Below are experts of layer 10 (counted from 0) of a mixture-of-experts language model. Rows are named down (a neuron's output weights, with its number) and show model dimensions 240-319. Each number is 200 + 20 x the weight over its row's rms, rounded and kept within 0 to 999.
Before each expert's rows: "comes before" lists some tokens at least twice as common just after its tokens as in all text. This comes from a sample of Wikipedia text that the model never trained on. Tokens count by the router's weight.

# expert 0
comes before: " ", "20", "19", "|", "1", "0"
down0,191,204,179,176,205,223,206,211,198,188,212,226,183,223,215,205,191,200,203,199,242,195,193,198,171,204,180,196,172,218,214,214,213,219,217,197,199,234,212,174,174,215,207,170,202,219,191,170,235,182,218,198,200,190,154,218,201,183,227,220,198,225,219,213,216,159,183,171,221,210,198,222,182,197,179,203,223,195,184,190
down1,193,177,250,208,246,186,197,203,208,172,203,236,208,210,215,192,183,199,231,211,244,220,190,200,237,189,216,204,204,213,231,198,203,208,212,188,225,192,215,184,209,188,162,195,175,216,231,215,226,171,230,192,188,211,221,192,167,219,188,183,209,193,235,214,183,216,198,232,193,209,223,162,169,250,195,171,209,199,188,206
down2,199,208,204,219,188,173,163,225,222,164,216,196,192,206,253,231,196,218,184,234,191,218,203,141,226,187,206,197,176,171,196,169,196,196,226,195,198,163,188,195,223,178,193,192,233,194,259,203,214,187,213,180,204,204,239,208,186,208,226,225,244,184,193,193,214,217,190,211,198,212,196,167,186,182,186,160,196,221,164,174
down3,210,206,197,199,169,194,169,177,184,178,175,162,170,181,196,236,208,204,198,210,200,221,228,203,172,212,195,247,215,206,201,203,145,165,220,182,224,226,190,206,211,162,167,186,175,181,225,159,234,221,222,189,196,188,231,217,202,217,237,229,217,199,182,226,197,177,198,225,225,163,163,207,216,178,213,187,205,166,198,205
down4,187,187,194,159,207,201,189,229,242,171,202,194,173,172,169,203,157,211,215,231,196,203,190,226,213,183,179,170,175,201,186,189,192,201,203,210,189,193,171,227,182,204,226,208,208,193,208,197,191,195,230,202,183,228,190,203,236,208,205,190,184,231,181,190,198,185,191,181,206,150,179,246,206,232,198,189,216,206,172,166
down5,179,195,173,205,190,196,172,174,226,201,201,200,208,172,184,196,187,188,188,192,185,169,227,194,189,190,187,195,209,206,171,196,241,238,196,188,220,218,185,166,193,186,198,175,209,228,186,210,225,219,199,213,193,188,212,190,200,202,223,208,192,189,177,216,182,170,194,193,230,183,189,214,175,180,202,220,199,208,189,218
down6,193,187,190,201,212,201,212,181,206,195,223,204,188,204,222,206,171,213,194,189,219,214,231,196,205,213,199,164,214,168,209,184,199,203,184,220,206,198,176,171,214,219,234,207,215,189,203,192,206,197,204,200,189,188,195,199,221,205,193,222,243,208,217,213,175,207,155,206,214,203,211,215,199,208,191,210,196,193,193,216
down7,208,187,207,223,199,193,218,193,193,197,179,161,194,214,201,168,194,227,181,210,202,196,185,204,234,234,185,177,207,187,183,196,194,147,184,200,203,247,233,206,220,182,211,177,199,190,178,195,193,198,169,227,174,192,211,221,218,189,199,208,191,193,177,196,226,234,227,205,222,159,181,221,220,203,206,213,212,198,129,217
down8,216,173,224,232,209,206,233,173,226,182,180,189,207,225,206,206,207,184,186,194,203,176,195,185,216,173,200,179,195,248,201,208,182,231,233,193,187,216,206,193,243,199,199,219,194,173,188,210,178,202,208,219,197,199,206,257,175,240,183,165,174,205,184,215,192,177,220,227,218,196,203,226,215,174,205,191,178,172,208,225
down9,161,229,216,176,203,226,231,177,194,209,228,225,232,190,203,184,194,211,180,242,193,186,204,194,178,200,206,203,228,210,208,192,204,160,208,190,180,211,183,183,209,179,189,233,242,172,191,198,190,211,195,208,194,198,212,209,218,237,187,226,191,203,195,189,209,200,226,199,222,212,216,176,213,191,177,172,214,204,216,191
down10,189,182,221,203,207,178,215,234,195,225,204,199,159,236,221,233,203,226,204,207,189,171,221,204,201,210,203,161,186,212,215,229,204,206,209,213,213,173,187,165,210,229,175,192,191,219,197,216,182,194,183,197,211,180,194,212,193,191,193,195,184,193,223,212,198,217,227,211,197,166,205,214,189,166,193,192,178,186,187,227
down11,163,145,177,193,194,234,212,181,180,202,205,225,194,218,209,199,180,236,168,164,184,195,205,196,199,186,207,174,209,196,168,233,213,197,199,184,223,185,154,156,210,174,197,202,176,171,204,198,181,203,187,184,247,138,208,201,219,233,193,212,206,196,245,179,180,210,191,168,195,183,214,185,157,210,198,217,204,197,198,165
down12,167,164,210,216,192,215,189,195,182,204,200,177,197,185,183,226,191,227,188,192,195,209,177,167,187,181,183,230,206,205,204,203,205,192,202,190,207,187,220,189,206,171,171,187,212,163,229,188,238,175,202,205,188,186,190,171,196,192,221,200,195,221,211,190,198,213,169,200,193,170,198,199,182,177,214,192,199,201,231,187
down13,256,209,152,224,189,188,205,205,220,184,206,192,191,221,229,203,180,204,192,196,234,188,207,201,175,196,168,223,186,205,206,182,216,211,253,205,178,219,170,200,166,215,170,218,192,210,182,206,220,237,199,230,219,233,170,185,197,183,181,188,239,217,196,224,217,162,180,214,183,217,204,173,206,211,177,183,218,191,201,211
down14,210,205,169,151,193,235,215,214,188,206,236,221,178,214,195,213,199,186,177,205,202,180,203,217,209,215,168,190,188,169,192,232,207,201,153,208,243,186,223,199,189,215,185,211,216,224,200,198,205,200,153,203,196,206,216,180,193,201,208,222,171,244,193,215,193,161,182,188,193,191,232,205,223,173,190,211,215,184,241,204
down15,200,206,190,199,213,221,207,214,236,166,203,243,203,198,201,189,231,217,198,211,211,191,192,216,185,186,214,194,176,171,178,196,208,172,190,168,204,220,190,202,162,203,201,216,205,189,210,185,224,202,230,151,215,208,232,184,177,211,223,179,204,173,178,209,200,181,214,211,214,207,175,191,226,214,215,199,228,217,247,186
down16,232,193,203,201,223,221,221,210,201,181,194,199,213,220,229,196,209,187,185,210,195,214,175,217,200,188,194,216,218,182,207,168,182,227,185,199,223,199,213,198,192,212,220,151,184,210,187,181,229,208,195,213,199,199,181,243,222,173,222,234,200,209,208,178,171,153,185,161,209,218,188,195,188,180,204,211,270,200,179,198
down17,165,190,209,208,205,175,193,208,234,194,185,203,213,184,203,173,210,183,180,217,192,195,179,156,199,214,189,194,212,165,232,221,202,174,237,213,182,208,192,207,174,203,207,228,175,208,186,180,196,196,198,214,194,209,239,178,249,180,200,202,194,219,159,219,175,204,233,213,205,217,176,193,197,193,186,229,186,223,201,210
down18,184,201,192,193,194,217,160,175,220,194,220,195,193,216,219,156,236,213,211,164,211,209,228,211,221,240,217,197,203,173,152,207,187,202,199,197,239,210,191,213,183,203,195,212,202,204,193,218,213,206,211,215,232,222,198,174,220,176,167,175,228,189,176,214,209,209,229,190,175,203,221,228,184,230,179,205,214,212,198,173
down19,182,213,218,158,172,210,208,204,219,208,177,180,235,226,217,218,219,204,197,220,176,179,145,208,215,232,170,210,215,189,233,209,211,179,203,176,157,196,190,180,172,194,196,197,199,239,222,206,187,181,188,207,247,190,203,193,199,226,191,214,187,190,166,195,194,208,213,200,185,199,171,233,209,206,197,218,205,193,191,198
down20,218,215,238,181,219,192,183,234,250,227,174,184,198,214,194,199,230,200,172,204,198,165,181,203,205,189,222,180,235,175,217,202,193,192,203,203,206,203,164,184,180,174,206,220,209,181,173,166,168,216,229,204,219,236,208,181,186,205,193,170,210,200,214,193,219,212,189,232,204,247,187,209,194,178,202,204,189,193,193,193
down21,213,175,198,187,204,206,203,195,209,189,214,174,204,239,203,226,197,189,205,202,183,224,183,164,236,222,168,181,208,223,215,186,209,212,174,202,178,189,215,203,181,191,215,157,184,173,168,232,234,203,204,190,236,199,208,213,150,201,205,198,190,254,245,193,174,190,184,183,224,162,224,184,179,215,193,201,193,184,223,212
down22,211,242,200,178,166,213,227,187,212,231,213,220,195,206,193,186,203,184,192,191,195,179,180,180,202,169,211,173,212,161,185,189,177,165,199,189,202,207,199,191,154,217,161,185,192,224,189,180,198,211,191,219,209,198,176,163,210,181,190,222,221,196,186,194,204,200,217,222,187,207,193,206,164,199,169,225,199,174,168,196
down23,212,198,191,214,218,191,223,177,190,208,182,209,180,167,239,218,226,217,179,242,203,187,183,199,211,220,204,206,203,238,203,190,227,212,196,210,183,201,212,207,192,215,174,196,165,206,227,225,165,184,193,220,229,192,177,228,197,195,171,213,202,233,199,198,197,174,186,189,206,176,158,178,212,248,209,194,188,161,197,223
down24,221,213,187,191,186,190,160,178,221,229,183,210,206,179,256,182,217,192,196,217,171,156,211,183,193,213,215,200,170,220,209,191,193,158,188,237,168,203,178,198,231,206,203,242,196,216,203,194,164,196,213,205,193,184,189,226,216,187,214,206,196,183,194,183,191,203,177,232,173,204,197,222,173,164,187,196,172,236,211,244
down25,200,241,205,185,204,196,163,194,181,192,179,192,175,211,187,183,159,187,203,192,205,179,231,174,241,181,204,208,192,207,200,189,176,202,200,202,210,182,203,189,228,224,219,209,182,196,181,202,227,174,230,198,202,207,226,196,206,190,209,185,190,178,217,203,210,203,213,179,233,250,213,205,180,192,162,189,192,187,207,220
down26,166,182,191,206,176,183,242,182,242,213,193,205,182,208,224,236,195,248,185,208,170,202,191,182,216,180,197,183,215,208,210,204,165,213,217,211,205,206,156,200,200,230,221,213,192,183,256,188,215,193,214,203,154,219,224,187,246,219,169,246,201,236,182,237,211,221,208,217,217,194,193,193,227,199,196,198,180,224,191,185
down27,204,228,193,204,184,214,195,171,203,183,231,213,242,209,196,225,169,200,198,196,177,167,193,217,187,204,201,213,217,219,209,185,220,204,208,223,215,201,193,221,170,200,192,199,219,200,190,150,245,212,208,219,209,199,183,211,213,219,220,205,158,190,216,226,224,202,197,212,205,194,210,189,209,204,207,188,195,209,210,222

# expert 3
comes before: ",", " of", " |", " in", ".", "\n"
down0,194,198,198,163,177,221,203,217,188,199,221,205,206,234,213,126,197,187,183,210,242,165,209,206,216,224,202,210,199,185,199,201,182,211,185,195,198,178,234,208,193,184,224,162,173,196,171,216,202,196,205,228,237,194,190,208,207,238,180,197,197,237,199,196,192,196,217,216,196,235,241,214,218,177,205,202,186,211,170,192
down1,198,215,228,165,204,221,230,210,188,208,183,186,231,211,174,223,209,219,209,186,191,212,211,230,203,219,179,198,196,178,204,186,224,195,239,141,163,219,191,190,171,192,160,164,208,215,216,198,162,209,186,234,214,209,229,198,172,184,189,190,197,211,216,204,232,177,192,177,177,188,192,220,172,199,196,179,177,192,192,232
down2,199,185,247,199,192,225,207,176,196,186,196,226,218,208,190,238,138,187,228,212,215,238,221,225,187,158,197,225,182,190,198,176,215,161,183,171,216,175,190,223,178,210,204,197,193,150,209,162,218,220,216,200,163,200,229,176,192,199,214,198,199,190,189,214,187,186,188,196,162,194,157,215,250,213,231,199,195,220,180,162
down3,212,186,221,190,196,213,208,197,196,215,196,200,192,182,196,192,176,184,186,209,236,190,214,204,184,172,211,207,193,208,198,193,232,226,219,201,215,222,197,202,216,178,169,216,215,231,210,197,207,211,208,201,211,237,199,217,196,201,204,218,201,246,220,181,177,178,162,174,193,200,176,207,179,217,204,229,188,220,195,195
down4,193,198,179,192,225,218,172,176,176,234,187,183,203,216,181,210,209,176,196,195,230,228,215,233,193,194,222,231,188,184,222,164,220,165,226,235,200,160,214,172,199,198,153,219,227,207,193,207,182,194,218,202,206,215,183,213,180,229,214,213,206,176,231,172,219,241,171,201,245,178,222,215,204,175,194,208,190,193,185,189
down5,173,224,186,197,197,203,207,222,183,222,185,181,186,170,171,175,203,220,238,161,186,184,220,206,199,201,197,185,227,231,183,202,205,177,191,223,201,223,187,231,168,196,209,204,206,192,194,201,183,191,209,216,230,191,192,180,210,211,218,190,226,212,219,211,215,185,186,215,184,195,212,204,197,228,194,208,198,185,200,204
down6,242,211,212,220,174,207,198,203,173,169,220,171,188,189,202,208,205,229,198,235,222,219,174,214,182,208,202,244,200,174,204,208,207,219,209,220,208,220,206,188,217,219,199,183,179,181,196,194,215,186,199,221,163,204,196,202,219,219,221,228,176,207,196,184,192,254,204,182,190,180,208,193,227,187,193,184,172,192,205,188
down7,212,198,175,200,204,211,209,227,204,220,239,180,198,209,194,202,182,192,181,208,229,223,222,206,209,196,202,168,231,197,195,197,175,171,206,178,223,202,174,214,176,207,171,213,204,213,206,200,231,211,182,189,199,218,180,174,194,165,211,179,181,201,197,172,220,229,212,209,214,212,196,194,207,189,232,216,211,204,187,192
down8,177,178,191,234,215,185,222,198,186,215,176,223,186,218,219,202,209,208,209,167,194,192,195,220,190,210,213,197,218,187,186,185,199,215,203,189,211,216,183,208,235,216,215,206,213,183,203,194,206,191,191,225,188,210,164,189,202,193,196,204,187,175,202,206,195,222,195,198,195,188,203,160,191,217,206,217,226,185,187,194
down9,223,226,186,220,215,215,213,220,230,200,226,209,241,192,171,197,195,170,187,155,188,209,205,175,187,213,200,181,205,193,188,155,185,176,201,186,207,177,207,161,176,159,222,176,178,191,192,180,176,170,185,198,204,226,202,195,243,185,219,194,202,232,211,203,211,207,206,232,219,194,173,210,214,207,210,177,216,191,184,201
down10,206,150,189,200,161,179,207,213,209,183,182,210,183,242,207,198,235,163,221,216,222,168,207,175,251,209,153,206,186,199,196,172,205,232,195,230,216,178,199,201,222,225,217,193,221,211,193,191,182,177,187,200,233,187,197,186,199,204,202,185,212,191,204,185,200,204,198,198,207,183,148,225,176,204,216,168,217,167,171,217
down11,209,209,203,180,207,180,199,228,167,179,202,208,172,190,165,179,185,208,199,217,225,238,183,189,195,228,213,231,202,196,217,215,175,196,161,214,180,194,198,231,164,198,175,189,217,215,203,216,168,185,202,201,178,228,226,210,206,203,195,238,222,223,241,187,179,216,200,189,189,174,216,206,230,211,180,233,189,208,194,201
down12,205,187,191,176,210,216,211,193,222,177,192,205,201,183,182,218,200,181,234,214,202,198,206,195,199,176,234,186,191,200,186,186,221,199,179,193,204,181,207,188,167,171,237,217,209,224,186,187,224,183,206,221,196,198,192,177,211,196,187,217,211,177,182,170,195,215,234,210,218,199,202,205,208,229,208,200,192,190,178,212
down13,232,185,188,224,189,219,181,213,200,226,203,231,213,180,213,172,231,173,200,221,190,186,209,226,204,206,171,177,200,203,187,216,184,187,177,210,213,210,210,214,169,174,228,256,199,219,160,234,231,194,214,196,202,193,235,215,195,212,190,198,158,190,179,220,224,180,191,194,197,216,232,174,206,205,209,176,219,220,208,224
down14,240,204,211,189,188,166,175,189,213,217,213,164,206,208,214,201,223,226,228,216,212,190,203,252,195,179,214,219,201,186,238,210,174,180,201,209,177,201,200,189,226,237,180,187,193,178,173,214,200,191,185,195,213,210,200,183,210,219,205,233,175,208,180,213,220,170,213,203,215,243,217,170,219,248,202,205,172,236,210,233
down15,175,187,231,205,246,162,213,203,239,222,231,171,166,184,169,212,227,159,172,218,194,235,206,186,217,179,177,227,203,243,254,188,182,171,198,184,194,220,211,176,214,176,208,185,198,237,225,197,167,220,211,205,181,226,181,196,218,233,185,215,215,179,215,201,217,220,191,200,245,234,202,186,231,223,211,185,209,207,213,194
down16,231,189,190,229,193,180,186,221,193,235,187,179,187,244,214,174,207,183,195,166,167,205,159,191,209,209,206,196,194,205,242,201,189,149,229,188,180,214,201,202,187,186,194,199,218,208,189,191,214,200,195,164,194,199,226,206,205,206,185,186,189,171,199,197,171,205,194,157,184,210,184,215,197,217,190,173,207,198,209,165
down17,203,225,186,207,205,215,216,169,189,199,180,167,182,221,195,190,217,178,225,201,209,214,189,195,178,199,232,187,189,225,191,156,215,193,210,211,194,176,197,226,189,204,179,220,228,182,212,226,243,212,192,189,214,221,208,194,149,180,229,189,182,220,196,218,186,193,195,223,169,185,181,162,174,227,193,189,227,226,170,181
down18,215,234,221,194,184,256,170,210,213,163,193,222,205,192,178,177,194,240,210,190,175,219,210,218,149,214,222,219,171,198,217,188,207,192,206,178,203,176,215,179,177,199,202,189,197,211,168,219,185,198,229,209,212,202,219,245,204,148,218,214,195,226,181,220,197,207,196,212,189,169,216,200,180,183,199,197,184,178,198,199
down19,183,222,217,239,205,216,214,196,166,181,211,198,213,192,257,182,197,216,224,203,196,189,192,213,211,183,227,190,200,187,192,199,223,192,215,235,202,212,204,230,222,199,193,183,206,177,215,218,211,197,197,195,207,209,209,210,188,223,193,222,201,179,181,200,184,192,221,227,202,179,207,217,155,180,212,191,204,217,219,235
down20,239,200,195,218,178,218,152,192,222,194,204,192,203,227,165,230,196,193,195,203,207,205,184,222,208,225,191,192,196,171,196,233,197,214,225,162,186,193,209,191,191,174,226,204,219,194,172,197,213,183,209,221,221,182,187,194,155,163,172,203,207,197,216,173,177,208,210,218,189,241,201,157,201,172,186,216,183,207,214,169
down21,189,224,229,197,182,229,188,210,187,204,193,218,199,206,206,182,189,221,189,211,186,247,217,202,195,164,213,232,221,194,222,220,191,180,224,220,198,238,210,223,185,211,211,203,183,231,216,181,202,178,195,217,206,175,193,179,200,185,229,232,180,212,168,202,217,189,229,180,200,180,194,215,161,173,232,208,191,190,190,205
down22,199,223,188,180,223,229,189,197,203,184,204,183,231,207,211,235,192,240,204,200,201,188,168,210,201,194,183,207,212,203,175,177,232,192,217,200,198,207,236,232,217,204,218,192,190,157,180,187,254,210,207,173,181,215,186,206,207,199,195,211,155,213,205,181,194,177,185,219,175,186,220,203,226,187,185,217,220,180,193,182
down23,179,216,210,213,189,214,219,194,211,205,192,183,173,199,217,220,224,230,194,155,207,190,205,182,223,182,211,197,202,211,209,168,227,139,227,208,212,216,224,232,204,214,190,190,171,201,177,180,190,235,208,173,197,200,195,216,236,198,177,207,170,177,193,207,188,205,198,218,196,202,206,224,212,217,206,197,240,175,193,183
down24,186,193,205,213,185,206,193,196,155,213,178,197,187,189,204,159,165,179,176,187,198,206,183,218,212,208,226,185,206,200,220,190,220,226,185,208,213,201,201,200,223,197,154,237,230,202,194,171,199,202,181,202,216,198,188,181,193,204,215,216,196,183,190,218,176,187,201,238,205,196,171,225,196,158,185,195,197,205,192,188
down25,192,194,199,244,215,217,247,183,180,187,216,214,196,217,179,199,178,216,182,211,219,188,214,239,154,203,249,167,210,188,192,187,191,187,219,190,209,211,211,220,220,181,214,194,189,170,205,181,230,187,197,203,248,195,233,197,211,194,185,183,187,203,179,230,218,200,160,213,247,188,199,208,179,240,188,247,178,200,212,184
down26,188,225,173,203,161,207,225,163,195,204,221,179,201,197,195,215,192,175,198,205,195,198,213,180,221,194,185,193,179,186,228,177,219,194,151,218,173,178,179,197,175,234,169,198,183,165,180,182,187,200,202,209,191,198,233,164,175,233,193,212,216,169,201,197,183,210,178,187,194,186,221,175,148,212,179,169,228,256,194,210
down27,215,217,188,196,163,212,221,147,194,223,226,177,226,193,193,196,207,221,199,216,192,223,206,157,194,176,221,256,183,173,173,188,223,181,199,210,201,226,181,182,205,203,193,208,230,205,206,210,208,209,218,177,174,174,166,190,196,201,209,208,215,180,177,185,214,222,218,191,209,201,207,200,241,179,188,182,245,179,179,193

# expert 4
comes before: " the", " a", " his", " an", " he", " \""
down0,181,190,198,206,191,181,215,209,212,186,199,204,187,184,197,179,217,195,214,220,184,207,189,219,211,225,174,204,261,234,203,178,231,231,205,190,231,203,205,195,175,182,208,189,195,214,190,214,214,203,205,199,195,209,194,193,188,179,197,201,217,182,171,217,201,155,194,222,176,179,170,185,201,197,209,175,229,200,172,221
down1,223,221,187,222,209,186,170,190,200,187,208,211,170,179,193,183,218,195,206,235,216,188,176,165,172,215,194,185,162,223,157,200,179,175,226,200,211,200,206,193,194,226,194,181,187,199,197,220,220,212,205,213,192,215,216,201,206,220,223,200,196,192,206,219,197,201,229,229,196,219,178,217,195,205,181,221,219,213,205,233
down2,246,166,219,178,199,190,201,185,233,194,185,214,184,206,205,208,192,221,206,213,188,195,178,219,195,223,174,220,207,223,219,200,196,192,191,205,210,205,227,166,201,170,171,208,199,190,217,199,214,229,172,175,222,211,163,204,215,160,213,191,189,176,183,176,197,202,224,189,222,214,196,171,197,184,205,203,165,223,224,203
down3,189,178,228,184,207,192,215,189,161,202,179,182,222,188,194,216,214,215,208,234,209,212,192,199,255,195,193,190,170,209,216,203,179,191,210,168,212,188,201,188,170,166,184,204,231,194,182,173,203,218,230,173,212,185,217,190,208,171,218,186,222,213,176,224,214,206,173,201,176,236,207,178,227,225,179,164,214,239,213,206
down4,178,160,187,215,200,212,209,205,168,186,219,173,220,178,177,205,172,186,183,153,182,175,241,175,205,212,200,221,218,204,179,183,243,153,188,182,192,207,186,222,181,218,203,189,216,171,209,222,222,208,207,167,195,178,158,194,215,204,226,201,226,219,176,192,200,191,161,186,190,173,210,212,199,196,198,220,220,166,202,188
down5,190,217,240,222,222,194,193,199,203,200,227,207,187,198,225,203,168,197,214,233,191,181,186,206,178,220,216,187,181,239,188,174,214,240,208,224,196,155,211,225,198,231,191,183,203,210,197,185,201,244,183,196,186,185,194,197,208,186,200,200,183,200,194,187,235,189,194,187,209,216,219,227,218,224,228,198,237,192,182,209
down6,169,228,231,204,191,183,180,211,178,209,183,157,169,192,156,210,207,222,173,212,199,217,192,202,193,207,217,195,202,212,188,188,185,199,219,191,181,224,213,187,191,162,189,204,214,222,173,178,209,167,163,176,226,222,206,181,203,186,227,198,194,207,187,219,211,222,201,204,188,224,211,188,215,211,179,209,192,205,239,190
down7,210,202,210,202,217,185,252,200,199,192,229,222,205,215,215,196,208,232,218,186,212,201,241,194,215,164,158,218,210,224,216,163,221,196,199,182,195,188,218,186,237,213,201,185,201,192,194,181,207,214,237,218,228,211,206,216,202,201,179,171,192,206,216,194,189,197,201,197,196,196,191,212,184,201,164,234,210,216,224,181
down8,219,216,199,211,244,183,202,219,197,224,184,192,206,200,178,227,169,211,219,231,243,229,188,220,194,145,210,166,172,227,191,209,226,179,178,194,205,189,203,181,230,225,197,179,237,209,194,211,192,182,227,166,198,209,181,198,199,198,226,210,187,215,199,176,222,198,201,181,172,219,235,193,219,194,187,191,211,202,200,209
down9,175,205,195,200,174,203,192,226,189,189,190,229,207,211,191,210,188,185,175,203,222,218,232,181,183,173,194,189,220,224,218,207,218,206,219,215,167,202,186,186,166,189,183,220,168,181,226,177,225,184,199,194,222,225,219,196,234,187,218,226,171,211,195,166,171,177,172,190,234,222,215,217,238,184,192,176,196,193,208,185
down10,196,174,191,226,212,178,175,245,205,202,171,207,218,208,184,241,190,207,189,209,191,211,250,212,210,175,224,187,202,224,200,206,186,181,224,177,190,222,229,149,215,177,199,194,205,192,184,181,230,167,213,179,225,219,214,188,206,176,179,195,206,199,234,217,184,200,203,159,186,188,195,171,161,208,197,161,182,204,172,192
down11,174,203,198,210,173,243,209,165,192,190,213,193,221,211,248,163,213,208,221,188,157,198,198,241,169,174,216,171,199,219,197,207,196,217,203,207,220,210,225,167,225,220,218,241,201,214,177,186,207,195,174,262,212,191,182,171,200,185,187,181,190,205,244,175,181,196,209,218,176,197,173,205,188,207,172,211,201,203,179,203
down12,224,204,249,245,199,178,193,222,187,206,214,198,198,237,183,217,191,218,215,222,186,213,172,175,177,220,207,171,163,189,203,180,194,243,170,213,203,208,215,196,221,215,201,192,181,202,175,169,233,170,213,213,187,200,190,195,209,198,216,233,213,190,200,207,196,212,225,203,226,234,215,177,216,223,202,224,197,178,185,165
down13,208,190,219,174,198,153,209,175,223,167,214,207,188,226,226,185,241,197,220,196,201,169,153,199,242,212,197,175,174,202,181,219,191,202,167,193,205,189,190,191,244,200,199,196,203,184,199,179,246,189,203,179,207,203,236,172,197,201,180,220,185,225,197,210,186,210,200,202,243,205,244,220,175,208,218,217,222,237,211,189
down14,214,198,183,206,196,169,212,221,235,195,189,188,184,225,198,175,220,188,194,198,187,184,236,181,169,194,186,208,205,204,199,249,212,182,215,184,233,220,171,213,196,213,204,212,236,187,214,222,231,197,182,202,223,213,207,179,166,223,170,197,205,206,212,216,229,191,216,190,190,210,214,176,192,194,181,192,188,235,204,207
down15,186,161,232,176,200,194,180,190,235,241,197,214,204,202,184,191,182,223,143,171,177,206,158,184,197,198,219,177,172,238,211,203,259,179,188,213,185,205,235,211,193,248,183,228,218,180,221,185,217,191,200,203,199,207,222,235,190,177,211,189,221,184,188,188,197,244,178,197,190,206,167,217,190,195,202,193,191,209,211,210
down16,206,172,199,237,168,190,206,206,218,192,204,230,199,182,199,203,197,193,199,203,197,228,219,210,180,185,184,194,227,219,222,193,192,164,212,192,208,194,184,188,178,213,195,215,207,215,213,215,217,192,216,172,196,186,182,209,188,206,173,184,232,138,195,190,199,209,227,201,236,230,219,212,195,226,206,228,197,224,225,225
down17,202,205,201,168,201,183,184,179,204,195,210,174,202,226,202,199,225,177,240,195,186,207,237,211,211,167,213,201,197,226,181,225,167,209,234,198,179,175,186,185,239,197,205,171,210,187,185,209,219,178,188,201,224,198,201,212,180,252,187,189,206,202,171,210,180,194,234,191,205,175,197,202,225,189,211,225,176,222,214,191
down18,202,203,221,201,198,186,170,206,200,217,213,238,212,142,174,166,202,195,251,170,218,200,176,211,195,200,193,190,219,210,189,219,176,197,223,192,223,188,184,205,210,173,182,203,176,204,210,185,172,197,164,215,179,200,213,182,219,205,214,194,205,183,150,209,201,227,206,196,204,221,227,198,190,200,225,194,183,202,231,186
down19,229,200,197,201,196,190,198,227,197,201,222,176,183,216,189,197,219,154,194,225,211,206,211,189,165,213,197,194,200,201,188,141,222,172,199,216,208,150,232,172,217,235,181,190,213,170,191,171,202,189,190,197,163,219,216,231,201,207,176,194,216,209,180,175,217,225,205,200,209,161,198,220,198,212,209,204,206,141,210,221
down20,184,207,181,185,192,185,182,201,209,147,206,192,185,191,189,177,202,182,199,218,171,186,207,212,164,206,226,216,216,228,177,207,196,202,198,200,195,220,209,167,186,200,210,218,171,185,146,178,173,197,185,197,182,193,189,186,198,168,227,203,176,206,216,187,181,197,213,208,205,162,219,172,205,197,162,216,158,203,180,238
down21,184,214,173,180,207,198,199,175,188,207,190,184,210,196,242,202,184,192,175,219,183,196,217,218,232,220,181,170,201,221,204,195,211,210,176,186,184,198,184,242,197,179,211,164,216,210,194,214,223,219,205,199,232,213,185,194,213,205,175,182,177,221,168,193,216,176,170,182,202,203,192,204,176,211,209,210,219,170,210,195
down22,209,197,201,175,205,174,185,177,205,182,180,206,195,208,212,198,165,204,189,230,209,214,163,180,177,204,215,188,186,181,190,207,177,201,218,163,201,207,201,181,229,188,190,224,156,236,184,160,186,171,199,154,187,212,195,217,212,200,197,185,204,174,195,196,221,210,203,216,199,184,202,222,219,231,210,201,190,211,186,200
down23,213,177,207,209,206,195,179,214,193,196,197,177,199,253,209,151,181,218,188,226,229,178,191,203,199,182,203,172,186,263,201,195,206,220,197,214,204,186,185,182,206,202,194,204,225,196,175,181,232,178,195,233,197,181,171,201,205,182,209,195,170,202,192,196,171,196,215,167,167,210,181,170,193,196,210,213,186,231,192,184
down24,200,180,178,217,171,160,212,172,209,189,216,227,197,173,221,235,205,190,214,192,195,196,198,205,215,226,210,182,189,207,203,201,215,230,185,232,223,212,188,197,256,198,166,205,223,213,200,214,201,200,186,204,182,207,214,196,210,231,207,208,225,210,187,216,186,240,194,172,211,207,195,156,215,184,172,254,222,232,199,194
down25,177,196,165,223,181,201,211,186,196,201,267,166,210,192,172,188,227,195,200,204,195,183,221,213,198,197,211,185,204,222,201,212,222,167,197,203,202,200,228,212,216,203,200,235,215,188,240,233,198,196,184,185,216,214,209,167,181,215,208,188,198,184,204,194,245,188,165,214,189,208,206,208,181,240,228,186,216,193,201,216
down26,164,211,268,209,142,190,204,210,203,192,206,207,210,178,201,185,179,187,195,187,198,202,158,201,212,226,227,198,170,211,190,205,215,224,199,208,192,207,220,188,221,169,230,243,186,244,184,183,182,171,196,228,188,236,206,232,223,206,197,175,173,190,224,210,190,202,188,195,212,200,221,164,190,155,242,161,227,193,183,188
down27,214,206,179,224,202,208,211,147,247,207,145,217,230,210,208,224,221,211,210,178,207,218,207,202,174,210,200,188,205,221,193,228,192,184,156,208,185,205,220,230,199,199,216,233,198,204,188,215,200,185,218,192,202,209,202,198,185,186,216,181,175,174,220,208,187,205,174,235,221,168,196,195,212,202,189,180,159,209,214,212